Weights of a small mixture-of-experts language model, trained from scratch on English Wikipedia.
Training: a variant of SOAP for the experts, 10412 steps.
Below are experts of layer 4 (counted from 0) of a mixture-of-experts language model. Rows are named router (the router's row for the expert), gate (a neuron's input weights, with its number), up (a neuron's input weights, with its number), down (a neuron's output weights, with its number) and show model dimensions 128-191. Each number is 50 + 15 x the weight over its row's rms, rounded and kept within 0 to 99.
Before each expert's rows: "gets" lists some tokens that make up at least twice as much of what it gets as of all text; "comes after" lists some tokens at least twice as common just before its tokens as in all text. This comes from a sample of Wikipedia text that the model never trained on. Tokens count by the router's weight.

# expert 14
gets: "-", "|", ":", " |", "=", " •"
comes after: "\n", ")", " Type", " Genus", " Family", " Website"
router:55 43 51 82 52 44 31 55 48 46 54 65 19 73 32 51 43 60 65 56 67 51 51 59 59 64 43 45 53 38 30 52 52 76 50 30 70 55 42 74 48 28 60 33 71 32 65 69 48 47 52 54 70 25 44 40 49 54 56 35 26 53 69 69
gate0:51 49 56 48 65 55 32 76 62 42 59 55 24 98 53 32 47 37 52 33 76 49 65 64 38 43 68 41 28 21 54 33 65 37 68 46 90 55 55 87 44 20 64 55 59 35 47 29 61 66 65 56 56 51 42 66 41 34 49 62 51 50 78 62
up0:15 34 51 36 63 60 38 58 34 65 74 60 77 41 38 68 51 49 54 75 41 19 41 33 62 27 60 80 64 41 40 57 62 77 47 55 26 41 69 33 63 59 36 47 38 56 67 60 67 68 65 49 43 42 28 43 58 57 65 43 59 37 72 52
down0:43 44 18 58 70 38 50 65 67 27 70 46 41 68 39 53 51 47 64 57 72 47 45 60 30 31 55 42 30 61 34 59 37 82 51 49 51 59 57 31 36 31 67 29 40 37 49 58 55 53 45 54 53 66 32 57 52 56 42 69 35 82 51 53
gate1:49 40 43 48 65 49 36 58 38 54 60 29 43 35 32 27 76 65 89 51 40 67 47 31 63 31 31 73 51 60 56 43 19 56 72 17 57 44 22 60 52 13 48 38 44 29 39 78 47 38 47 67 52 53 63 39 53 58 36 85 40 68 59 78
up1:75 44 67 48 90 73 93 46 32 37 60 63 57 44 34 61 52 77 33 51 47 54 18 73 45 72 65 52 64 57 30 56 52 63 51 56 47 66 46 53 52 28 63 62 46 42 52 26 45 41 63 61 31 43 45 52 38 20 45 25 69 40 36 50
down1:55 46 69 49 53 47 53 46 63 21 74 50 75 31 60 63 61 58 35 35 65 65 52 43 24 75 51 34 61 34 48 56 59 64 46 50 63 61 49 64 40 53 65 49 55 53 46 47 79 41 82 43 45 30 65 60 67 65 28 38 55 32 52 30
gate2:82 19 40 59 46 38 32 31 45 38 49 34 62 38 28 69 46 48 39 54 61 38 47 53 94 67 42 45 64 41 52 32 62 57 52 41 37 48 54 31 42 32 62 49 69 40 36 36 55 64 54 39 56 20 56 51 68 52 40 50 46 58 47 57
up2:39 42 61 53 08 48 53 56 49 48 61 54 49 70 30 62 52 16 34 30 30 61 81 32 46 50 84 57 46 40 51 45 67 24 58 84 55 50 28 33 79 56 41 67 42 74 56 44 84 17 52 46 48 53 39 61 72 55 52 58 35 43 51 55
down2:33 69 38 23 50 50 43 59 51 64 46 42 49 25 60 34 35 61 55 37 27 43 54 55 44 43 57 24 35 58 55 51 59 37 49 40 43 58 59 58 57 66 26 36 55 31 47 75 62 26 73 39 59 43 47 64 64 32 44 40 28 77 50 28
gate3:54 57 58 49 66 65 35 64 54 38 64 60 47 58 41 27 74 63 72 59 65 89 81 57 35 57 49 46 33 63 41 38 60 32 39 25 31 36 50 60 68 27 54 35 80 47 63 54 50 45 78 54 40 62 40 54 79 53 42 60 29 63 46 36
up3:49 46 46 32 54 68 65 48 54 93 29 76 41 80 45 55 59 43 46 76 64 58 44 68 62 50 67 37 53 52 50 30 22 49 75 55 20 59 33 41 81 39 69 60 75 44 31 39 56 39 45 43 47 57 45 29 59 49 31 57 47 55 59 48
down3:67 56 86 42 36 63 52 39 41 63 53 69 56 59 67 59 34 25 43 54 53 52 59 38 64 46 72 30 39 57 35 89 68 69 47 25 29 29 41 39 58 45 69 45 46 46 58 50 69 17 67 57 83 59 60 39 44 58 37 56 62 35 53 52
gate4:36 35 68 42 27 26 52 62 54 63 58 72 47 63 40 47 37 39 42 75 69 21 53 46 58 31 27 71 66 53 51 48 45 77 45 57 88 36 42 51 57 60 42 33 36 19 80 43 59 23 48 44 70 41 65 50 50 59 58 41 51 48 47 53
up4:41 81 66 62 56 59 31 51 16 60 61 41 51 66 69 33 68 59 45 51 53 76 45 32 29 60 16 35 19 19 53 41 50 30 63 23 29 55 50 60 55 47 36 62 66 44 52 46 45 54 44 56 33 34 60 08 49 49 79 64 50 57 82 33
down4:47 32 64 39 44 52 58 61 53 47 50 43 83 52 67 33 36 48 30 43 37 65 53 82 73 47 81 46 84 61 60 62 59 59 44 73 51 39 27 54 46 42 59 28 40 19 55 38 83 52 52 54 44 64 22 57 57 51 48 59 38 41 42 67
gate5:37 72 48 80 43 30 58 58 44 65 65 36 58 41 40 28 58 62 55 62 54 35 54 36 58 43 19 66 39 38 70 54 56 61 60 47 48 80 38 51 74 51 24 39 42 47 60 70 18 48 73 50 80 52 60 33 48 61 64 54 59 70 22 78
up5:66 46 69 31 63 47 39 42 45 62 55 60 36 29 36 42 28 54 54 51 20 48 32 40 39 54 52 56 51 44 00 70 40 50 45 38 32 58 49 27 77 61 52 44 70 83 32 49 22 56 46 48 59 59 32 52 68 48 47 39 42 25 67 49
down5:56 20 58 38 50 43 51 77 42 45 10 49 32 40 79 29 68 59 25 46 60 52 44 43 49 58 44 56 59 30 71 60 71 43 30 51 57 67 55 70 50 51 75 52 50 49 33 42 34 55 60 51 54 36 60 55 33 54 53 20 64 33 59 33
gate6:57 86 54 76 36 45 61 25 60 38 35 38 43 58 43 29 36 48 39 32 50 61 34 71 50 27 55 99 50 56 51 33 33 44 58 28 44 56 40 64 42 33 52 38 67 61 56 67 71 59 70 70 59 35 42 78 47 30 49 47 29 44 65 53
up6:20 62 32 38 27 48 65 48 49 69 48 62 31 35 54 47 64 29 56 77 29 50 48 61 75 79 50 45 60 51 58 51 44 66 52 61 40 36 23 35 63 63 46 53 48 63 46 48 44 89 62 40 40 38 64 41 39 67 61 28 47 35 60 35
down6:56 47 29 85 44 84 59 61 41 56 46 36 55 59 53 33 76 51 52 48 31 34 31 50 57 33 49 70 63 54 53 46 46 35 54 71 28 57 67 52 67 12 52 56 35 87 63 72 42 69 47 57 58 45 45 56 38 53 42 64 44 66 49 53
gate7:46 62 52 76 46 29 29 42 53 63 43 46 48 51 42 38 31 61 58 53 70 42 55 68 60 39 27 42 53 55 14 43 49 55 38 42 51 41 39 39 38 20 45 63 55 32 75 62 66 46 56 44 74 57 54 49 21 26 43 31 25 64 69 81
up7:65 55 40 40 52 64 62 41 46 15 50 41 42 72 50 68 33 45 31 38 36 75 45 53 41 37 42 22 51 35 37 45 56 80 47 73 23 63 77 29 62 53 56 41 53 60 40 78 42 32 58 46 46 71 60 35 37 63 63 53 41 58 58 38
down7:52 41 08 54 49 81 11 58 52 43 41 42 33 35 53 36 44 59 60 73 57 67 54 56 30 33 35 16 40 86 65 59 58 52 35 63 47 68 52 58 59 67 62 60 38 49 63 63 41 39 40 40 56 38 49 65 34 46 54 35 67 57 51 68
gate8:72 65 32 21 50 51 64 57 45 61 45 64 44 46 61 57 59 30 38 64 62 19 25 78 62 11 53 51 37 26 14 45 29 51 60 36 62 56 45 48 85 57 48 28 38 19 43 36 71 26 54 14 50 47 37 54 62 44 91 52 48 51 63 68
up8:44 54 40 41 53 45 64 50 43 48 32 42 54 31 57 37 36 59 73 52 53 68 59 66 46 24 43 23 17 45 56 49 54 48 49 40 41 35 71 60 69 48 56 21 32 54 67 78 35 72 54 42 51 30 72 44 35 70 44 36 18 41 51 30
down8:34 11 41 28 30 88 45 47 55 39 78 54 61 58 54 62 52 33 62 50 72 62 30 43 47 50 52 32 35 56 44 45 39 39 48 57 18 51 41 65 42 37 37 40 41 42 67 54 60 44 37 53 50 70 44 58 52 64 42 45 42 10 50 56
gate9:50 45 72 40 56 51 42 45 20 46 20 60 38 54 40 63 57 47 30 60 59 66 45 37 44 84 57 26 60 53 52 50 53 41 92 52 24 64 65 42 17 45 48 54 50 71 57 45 52 40 70 73 31 23 40 47 61 58 42 38 47 42 67 56
up9:86 72 67 46 53 79 14 94 55 64 55 45 55 08 62 41 38 31 26 46 33 48 30 59 40 71 55 36 23 28 47 41 34 53 54 57 62 33 49 29 59 52 39 54 42 52 66 53 58 25 75 63 75 33 31 41 55 62 55 35 41 65 41 40
down9:73 65 03 66 51 49 21 43 37 41 20 53 35 42 19 51 34 43 61 34 46 30 54 55 50 34 47 45 55 39 55 28 58 60 45 53 63 67 54 41 24 54 37 53 67 67 63 51 67 56 61 50 55 40 47 46 43 49 43 44 57 74 55 56
gate10:63 28 48 53 47 64 52 22 71 61 66 43 37 66 63 47 40 66 63 34 50 67 28 46 83 56 74 61 24 57 59 44 47 36 43 35 54 59 64 57 39 52 68 79 71 56 68 40 17 56 53 46 45 42 69 53 58 61 60 49 43 36 39 79
up10:39 49 69 57 47 45 80 53 47 69 23 54 47 43 58 68 47 25 83 84 66 64 60 46 50 39 51 41 53 41 43 59 26 32 58 64 39 61 50 54 93 54 57 41 26 50 47 21 45 64 60 54 48 64 57 49 59 22 62 57 21 22 53 41
down10:68 46 85 44 69 51 62 55 53 82 37 40 52 55 47 38 50 45 68 43 51 34 57 32 49 43 44 34 61 55 36 53 69 56 57 45 42 61 49 39 24 47 49 50 65 59 52 38 47 58 34 63 50 54 40 54 42 39 40 38 48 53 69 35
gate11:66 50 66 46 51 53 67 29 73 52 43 45 41 28 43 46 75 39 49 31 55 59 50 71 58 57 92 51 60 45 64 66 21 56 59 39 55 45 61 41 56 35 46 51 49 49 51 66 39 42 39 13 42 34 23 30 44 52 52 78 32 49 58 51
up11:38 41 52 54 58 56 34 45 50 65 35 50 47 66 51 74 46 47 58 50 33 77 44 52 51 27 38 59 46 55 53 58 51 40 32 46 39 37 37 35 35 73 47 56 49 47 33 45 53 65 48 79 48 76 35 19 62 45 42 64 45 45 53 22
down11:37 34 19 55 57 43 71 40 38 73 67 69 40 71 44 22 50 75 53 68 86 53 49 41 88 41 54 59 73 47 46 51 74 48 47 33 63 43 45 37 50 30 62 66 64 70 45 86 65 61 81 41 58 51 41 45 67 54 46 38 41 63 66 37
gate12:68 43 48 43 41 52 54 38 30 41 95 33 42 50 83 66 44 37 65 48 46 48 73 43 74 49 38 41 67 22 28 55 77 68 59 46 28 57 54 36 55 43 53 43 45 51 69 67 42 07 50 53 71 18 67 55 27 46 37 36 75 65 45 81
up12:43 56 72 43 53 44 31 56 55 67 46 53 40 56 16 74 53 23 72 78 18 47 66 42 46 55 65 54 56 37 52 47 47 45 56 61 46 43 28 50 26 41 39 36 55 57 43 80 32 67 53 40 41 23 63 67 25 30 75 44 61 24 44 46
down12:63 47 46 40 53 27 52 30 39 33 52 65 50 49 40 61 70 50 49 33 51 44 63 53 46 53 50 51 58 56 54 48 34 58 55 69 43 64 32 39 43 51 34 56 47 16 61 56 64 64 52 74 73 53 34 79 23 63 46 81 38 46 56 41
gate13:50 53 47 63 33 65 78 77 45 44 64 37 59 36 59 41 56 58 41 33 78 48 62 49 53 46 45 39 36 66 32 34 43 73 31 80 57 68 32 45 65 41 65 28 41 43 74 47 43 35 50 56 39 55 83 51 16 56 45 22 54 44 58 58
up13:62 46 41 69 48 33 45 69 57 56 56 62 23 50 49 52 54 69 61 19 49 78 49 48 43 84 49 59 34 40 20 44 50 48 51 46 40 57 57 31 67 51 48 49 24 48 56 30 35 05 57 45 39 77 68 69 37 38 46 37 61 20 89 24
down13:50 41 60 41 59 67 32 47 52 44 47 48 61 51 56 59 41 32 48 71 51 47 58 52 36 54 81 55 50 61 65 59 53 70 38 35 37 68 47 31 62 27 48 64 56 44 67 32 42 55 44 33 35 73 62 76 30 66 49 50 54 76 42 37
gate14:52 50 74 59 58 49 57 47 84 76 58 39 37 42 47 53 30 52 27 68 44 47 55 43 38 52 25 56 58 55 55 20 50 63 61 35 67 44 50 54 46 58 49 56 27 46 48 70 22 40 77 79 37 37 38 66 46 38 39 80 46 16 52 47
up14:43 38 42 69 67 81 56 54 25 24 55 55 45 16 46 54 34 64 65 55 57 43 40 48 49 42 57 38 56 60 54 63 73 30 49 66 25 56 05 30 59 47 54 46 39 47 74 61 32 39 11 43 39 47 54 62 21 84 49 65 69 17 50 55
down14:44 85 81 51 51 37 51 51 80 23 50 49 61 34 35 58 62 42 76 30 62 57 72 36 49 61 65 31 61 45 55 62 75 45 50 61 74 48 47 42 49 48 42 58 27 65 55 75 58 61 62 44 57 23 42 22 31 27 38 61 39 58 59 34
gate15:43 48 60 41 63 52 34 81 53 70 50 66 74 29 52 62 34 55 49 55 60 29 38 10 60 58 70 41 59 48 69 56 50 45 28 58 50 61 46 60 28 54 38 75 60 29 84 40 34 52 47 55 57 40 44 51 51 32 44 13 43 38 63 62
up15:60 51 48 46 65 22 19 41 45 56 61 63 36 62 59 36 34 43 42 56 55 13 26 51 58 27 37 80 57 57 40 65 50 50 41 59 40 65 37 70 53 29 42 25 28 45 56 51 60 36 50 17 54 34 28 54 76 40 58 57 69 36 60 54
down15:33 78 62 50 45 53 30 51 69 43 26 35 52 79 58 39 32 76 51 64 70 82 31 53 57 59 64 38 52 44 58 53 54 43 26 49 59 36 42 59 46 71 81 46 49 49 54 40 49 53 66 49 72 65 69 29 49 87 50 47 42 66 24 59
gate16:71 54 37 62 18 52 64 67 37 35 34 36 54 58 50 38 54 36 51 34 54 49 44 47 37 57 39 65 56 56 55 62 65 30 74 55 54 57 52 66 81 51 77 42 49 69 67 65 55 47 61 50 27 57 43 33 35 76 32 45 51 28 33 56
up16:54 44 53 61 43 57 24 45 68 32 64 48 47 35 79 42 33 70 21 40 66 46 62 27 39 55 48 74 70 53 56 30 39 27 63 68 61 58 56 56 61 41 33 31 41 66 20 66 48 51 57 64 47 40 37 48 37 72 40 28 52 31 22 49
down16:55 41 36 77 67 35 36 67 76 72 37 83 45 66 31 39 54 52 23 30 55 34 46 29 40 53 43 55 58 41 63 56 59 36 38 58 46 43 43 77 62 50 55 25 76 51 46 48 62 53 38 51 57 42 34 18 46 50 58 60 51 07 51 49
gate17:44 39 62 53 85 37 43 57 31 43 46 72 73 61 17 87 40 42 44 50 56 35 47 55 40 63 53 68 38 31 79 51 62 83 42 34 46 67 41 60 66 46 52 48 67 33 26 75 56 51 27 42 62 45 49 57 48 41 55 39 49 56 54 71
up17:48 43 37 47 53 43 90 57 59 56 43 25 49 11 40 24 69 49 61 37 56 43 38 46 42 54 75 18 77 73 71 49 34 65 57 58 43 26 37 43 95 39 43 29 43 77 57 55 44 36 55 53 58 76 51 29 53 46 45 63 61 44 55 45
down17:60 38 30 76 68 30 53 36 67 77 46 69 57 46 77 26 42 60 74 71 41 77 40 41 33 53 28 17 55 51 45 56 50 47 38 59 36 41 51 50 65 54 50 44 74 48 61 46 50 23 74 68 59 27 38 83 51 35 44 45 47 26 29 22
gate18:49 38 52 47 58 60 30 58 69 41 44 49 27 54 34 72 43 85 30 64 69 21 58 38 23 23 31 54 46 58 64 37 70 73 38 56 52 72 38 69 75 44 38 24 39 56 37 49 38 32 44 44 41 40 34 39 25 65 49 48 38 37 25 53
up18:83 30 44 40 73 47 42 36 56 41 50 58 45 35 57 62 73 32 47 52 57 66 65 70 41 38 52 58 53 44 53 33 42 71 60 70 69 72 55 74 26 51 44 37 65 17 25 25 17 50 50 43 59 35 55 51 58 31 68 35 51 66 54 41
down18:43 31 29 64 46 55 43 48 49 35 33 35 45 44 34 46 26 42 56 48 39 28 67 48 64 46 55 40 32 40 34 37 50 83 55 36 41 45 40 81 74 60 25 61 47 54 63 57 51 55 41 84 67 45 42 81 39 73 30 29 47 51 44 75
gate19:56 48 81 61 39 69 63 49 49 35 22 77 62 44 38 36 28 39 34 63 35 52 64 40 49 63 58 63 50 47 32 64 71 52 44 24 45 68 26 61 43 45 65 51 32 35 52 44 14 53 56 54 23 51 33 57 74 53 44 42 47 31 53 44
up19:30 62 37 37 42 62 54 80 47 46 59 44 75 50 49 61 30 55 62 50 58 53 30 43 56 53 27 92 62 18 57 51 36 53 63 77 47 66 33 67 56 40 54 42 66 40 54 47 58 52 99 40 71 21 54 52 52 21 38 68 55 32 71 51
down19:33 62 76 49 42 71 57 66 33 36 28 57 48 24 79 43 53 61 28 42 62 53 45 48 66 64 55 30 23 43 46 47 74 57 49 54 45 48 51 54 38 15 59 69 40 11 49 39 42 47 55 54 51 56 38 63 69 41 65 36 48 74 64 69
gate20:49 61 38 60 30 60 53 64 56 50 44 35 33 80 48 27 53 40 59 53 56 82 74 44 51 68 61 35 56 60 26 45 49 49 51 65 55 72 35 50 38 58 52 44 51 39 36 47 40 36 56 32 30 49 42 53 13 33 64 29 34 45 76 64
up20:63 53 70 57 61 64 50 59 59 53 65 24 23 50 48 49 65 63 47 45 52 51 81 47 66 19 50 61 70 59 54 49 49 45 72 39 72 59 27 63 49 39 72 42 68 36 23 46 49 51 47 69 69 45 44 46 44 59 51 22 43 30 47 71
down20:67 41 78 18 28 43 60 75 51 38 49 45 48 61 35 47 74 50 69 52 50 61 38 42 53 37 37 54 59 46 68 42 43 40 67 27 47 24 33 28 61 61 45 41 57 76 26 61 34 57 53 60 31 44 61 44 57 71 56 46 44 34 46 37
gate21:47 55 51 90 55 84 47 39 52 72 30 46 31 49 58 22 56 90 43 58 47 28 54 25 60 25 49 56 45 60 26 37 60 69 39 38 41 20 59 70 48 19 52 45 58 52 57 63 48 48 39 51 26 46 67 33 39 76 50 37 68 63 50 71
up21:50 13 54 26 57 66 38 75 51 41 50 63 41 48 40 28 57 68 53 78 61 57 51 34 49 33 49 34 67 74 41 52 19 52 43 67 50 76 49 52 71 61 38 55 60 61 59 70 41 48 38 42 49 27 52 81 31 65 25 57 44 32 34 50
down21:44 73 16 62 68 58 65 47 54 64 26 54 76 60 38 45 28 46 43 49 62 42 70 45 22 63 51 28 65 39 79 54 37 30 41 47 64 44 56 42 55 23 55 67 23 57 64 63 15 50 54 31 19 56 41 39 61 42 37 45 57 23 47 55
gate22:53 28 46 44 51 61 55 53 52 35 60 52 53 66 47 39 35 60 72 19 63 24 52 49 65 30 42 61 32 55 43 70 60 62 72 38 73 49 48 50 56 52 71 51 65 46 48 41 86 28 38 84 57 34 46 55 44 42 46 64 37 75 60 37
up22:75 26 55 67 41 47 56 53 51 76 65 58 29 51 41 52 55 27 42 59 43 60 64 51 82 52 48 42 05 45 69 41 58 83 61 37 78 19 55 45 38 55 41 40 36 33 70 39 67 28 63 57 36 37 49 53 47 51 53 51 31 63 94 44
down22:66 46 41 55 52 56 70 74 71 53 61 76 36 47 42 40 53 40 12 89 55 27 41 57 55 34 65 61 54 57 55 66 53 44 19 53 56 30 73 42 72 36 51 33 48 64 59 55 24 48 37 24 52 75 40 32 72 22 37 62 25 56 55 42
gate23:36 70 55 36 61 49 39 55 39 43 66 53 37 62 44 61 57 78 58 48 72 60 80 34 45 41 58 42 52 12 39 61 31 51 30 58 66 15 52 65 57 52 53 35 61 50 57 78 62 70 55 51 55 32 30 44 53 54 43 31 49 37 70 60
up23:67 56 39 49 55 34 49 55 61 33 67 35 41 62 52 62 43 24 20 37 53 73 76 40 34 51 74 38 53 63 72 47 29 27 52 35 73 55 54 29 45 47 43 26 61 31 49 61 20 34 68 46 45 62 48 38 67 47 53 47 54 57 38 59
down23:18 76 62 42 57 62 68 63 42 74 41 45 31 56 54 33 36 79 73 41 52 30 71 60 73 50 70 60 61 55 54 57 22 73 44 49 54 63 44 56 40 48 37 17 48 51 64 33 75 46 51 30 39 48 69 31 36 11 67 49 43 62 51 37
gate24:42 50 54 40 46 65 26 60 43 48 33 67 16 68 62 57 46 60 48 74 52 68 71 32 44 60 42 42 39 56 37 66 46 57 37 10 61 30 46 29 66 35 67 34 49 40 53 48 46 32 33 60 46 61 41 10 78 62 14 40 58 33 71 56
up24:41 63 55 59 33 49 53 48 40 60 61 59 47 56 14 44 58 53 41 68 32 62 55 45 52 43 43 71 59 53 61 63 58 40 64 37 67 25 45 40 48 56 72 37 59 56 48 52 28 35 34 76 26 82 32 34 48 55 41 54 27 26 62 59
down24:18 63 62 55 36 59 57 72 58 58 51 67 51 59 44 77 56 45 62 40 55 65 83 41 46 40 66 31 17 50 54 67 46 38 60 47 57 29 34 43 58 42 50 27 47 50 35 47 47 39 18 45 74 33 50 63 35 47 43 70 62 64 65 49
gate25:55 51 54 44 76 27 28 63 73 54 52 47 41 78 35 81 65 54 41 41 45 38 34 67 62 20 69 67 46 38 43 38 50 81 25 58 52 72 27 51 56 59 21 45 51 52 51 39 49 59 59 47 58 37 54 50 27 57 47 58 49 23 33 59
up25:64 63 44 42 52 51 29 48 47 25 51 62 51 59 45 37 88 60 57 50 64 57 27 61 42 33 62 51 51 64 51 65 41 56 48 56 78 42 48 67 62 27 62 37 38 54 61 49 95 54 47 34 40 61 30 73 40 76 53 23 15 45 49 49
down25:30 51 66 71 38 79 53 12 46 36 46 55 42 34 75 53 62 81 58 33 31 57 73 49 39 59 63 51 43 65 41 46 35 29 52 76 79 56 55 55 65 37 50 63 65 29 37 58 50 68 44 50 49 50 61 45 48 34 57 38 74 51 38 46
gate26:44 61 75 56 48 42 45 59 42 56 66 37 51 32 39 67 33 57 59 56 52 71 62 32 46 34 58 28 37 63 56 32 73 63 42 65 46 22 40 28 49 50 69 62 40 50 47 42 42 76 61 79 80 37 57 57 63 46 57 41 45 37 61 44
up26:46 41 54 57 67 51 57 81 48 50 41 57 21 70 48 52 47 39 34 31 48 65 59 53 53 52 31 35 47 33 34 69 37 55 42 56 61 51 36 71 29 71 29 71 38 67 68 63 58 46 77 28 64 64 53 47 41 50 59 58 18 45 60 28
down26:64 47 01 57 65 50 30 55 31 30 65 53 70 63 72 56 52 59 67 63 60 39 34 31 50 59 60 63 75 64 50 32 41 20 55 27 70 52 51 40 38 49 55 62 05 63 41 58 53 29 63 53 37 77 71 53 25 44 39 43 42 56 80 60
gate27:36 64 60 55 45 50 45 66 53 69 17 52 44 61 41 55 47 52 38 44 73 42 60 29 43 56 67 42 36 49 38 35 65 55 45 60 53 49 36 44 66 46 23 55 40 49 82 64 50 37 35 37 33 54 56 28 61 81 63 78 39 55 50 47
up27:45 53 54 37 50 51 88 35 41 54 51 46 51 28 34 75 36 32 53 60 55 54 36 58 71 31 46 31 62 77 71 41 52 33 67 57 26 61 48 43 36 36 46 46 66 66 36 31 39 42 77 37 33 51 42 51 53 39 59 34 11 64 49 60
down27:61 56 65 47 43 56 44 68 49 73 48 38 45 74 39 23 37 59 56 36 57 52 59 43 51 64 49 67 41 44 65 50 38 52 52 59 59 26 37 82 38 40 66 48 53 64 33 46 49 60 80 42 60 66 37 68 51 79 52 57 48 69 66 41
gate28:46 50 49 63 67 54 37 65 63 33 53 60 70 64 47 41 38 45 63 44 91 36 47 75 45 42 63 58 42 18 42 47 67 46 65 47 70 42 66 53 25 65 55 34 48 68 70 53 58 50 60 45 41 25 73 69 77 40 45 29 65 28 74 62
up28:46 84 57 73 60 78 71 37 70 32 42 45 39 30 51 48 79 82 61 54 36 50 70 42 50 42 39 46 38 75 86 30 14 37 27 47 33 52 62 56 39 35 70 44 67 61 50 35 35 38 70 58 36 46 43 53 61 45 26 92 65 46 36 45
down28:55 41 56 42 62 73 75 33 36 78 49 36 31 41 35 55 71 31 38 43 74 39 48 38 42 54 64 16 57 43 56 62 36 43 44 38 52 19 50 67 32 57 55 62 38 23 41 39 60 63 63 37 49 53 63 56 40 44 48 46 49 47 49 36
gate29:59 30 33 63 69 38 42 83 40 53 67 42 33 65 61 53 22 73 51 75 67 63 50 76 66 67 53 39 56 64 38 52 56 60 30 58 30 83 77 57 51 75 57 22 36 62 45 64 68 63 61 43 48 36 72 74 46 36 62 70 41 40 55 51
up29:44 49 45 51 64 46 49 42 12 36 56 42 56 65 62 43 33 54 42 50 61 60 39 58 32 40 54 47 32 64 32 61 73 45 28 50 51 25 38 41 39 45 51 47 25 57 55 44 64 39 69 57 56 32 41 53 37 78 65 59 50 50 40 42
down29:52 65 45 68 77 67 33 36 42 57 38 36 47 44 62 58 41 54 82 83 56 48 56 63 47 28 37 68 43 47 44 59 68 40 57 69 72 52 48 49 57 46 58 59 60 44 41 49 66 46 41 23 21 56 34 59 56 25 46 45 51 47 57 52
gate30:65 31 44 53 56 30 55 36 63 34 51 71 26 66 38 62 50 61 73 34 25 20 43 66 98 42 50 47 48 60 48 34 45 54 53 38 19 58 41 38 48 71 47 48 56 56 65 63 64 48 49 57 45 36 50 32 58 59 58 49 38 47 67 54
up30:40 55 38 49 59 53 75 59 59 36 49 35 38 55 45 28 39 47 06 62 34 49 41 53 84 59 48 46 20 60 56 83 29 40 37 71 78 73 71 77 45 61 59 51 65 64 56 46 34 28 31 77 38 70 40 67 58 50 48 60 28 83 54 42
down30:43 21 57 37 68 62 70 53 55 76 52 67 56 20 70 49 59 54 73 44 56 51 67 65 44 74 37 40 74 32 62 46 27 86 57 63 68 52 56 57 51 14 24 54 54 46 34 46 32 49 60 50 59 39 31 75 66 75 67 34 56 54 51 14
gate31:45 79 38 61 51 54 59 81 63 36 38 42 40 49 54 42 51 25 57 49 36 64 60 98 50 30 74 50 36 29 42 45 56 50 40 43 32 37 36 41 47 47 31 50 46 72 39 46 62 35 51 52 63 24 61 61 30 44 46 40 30 56 71 43
up31:45 48 63 63 44 71 36 42 77 46 57 41 74 74 40 52 53 43 53 57 67 44 66 78 43 53 62 65 34 44 79 41 19 63 41 51 31 67 58 46 45 40 38 39 67 45 66 64 39 36 51 49 47 28 50 45 53 78 79 62 62 42 53 65
down31:51 46 31 37 52 33 59 67 38 47 27 40 64 26 39 40 78 45 27 47 50 58 59 46 48 31 43 18 33 48 47 43 66 51 60 57 42 45 18 60 41 54 35 67 35 14 71 39 63 37 78 34 44 41 53 56 60 63 55 52 70 32 61 21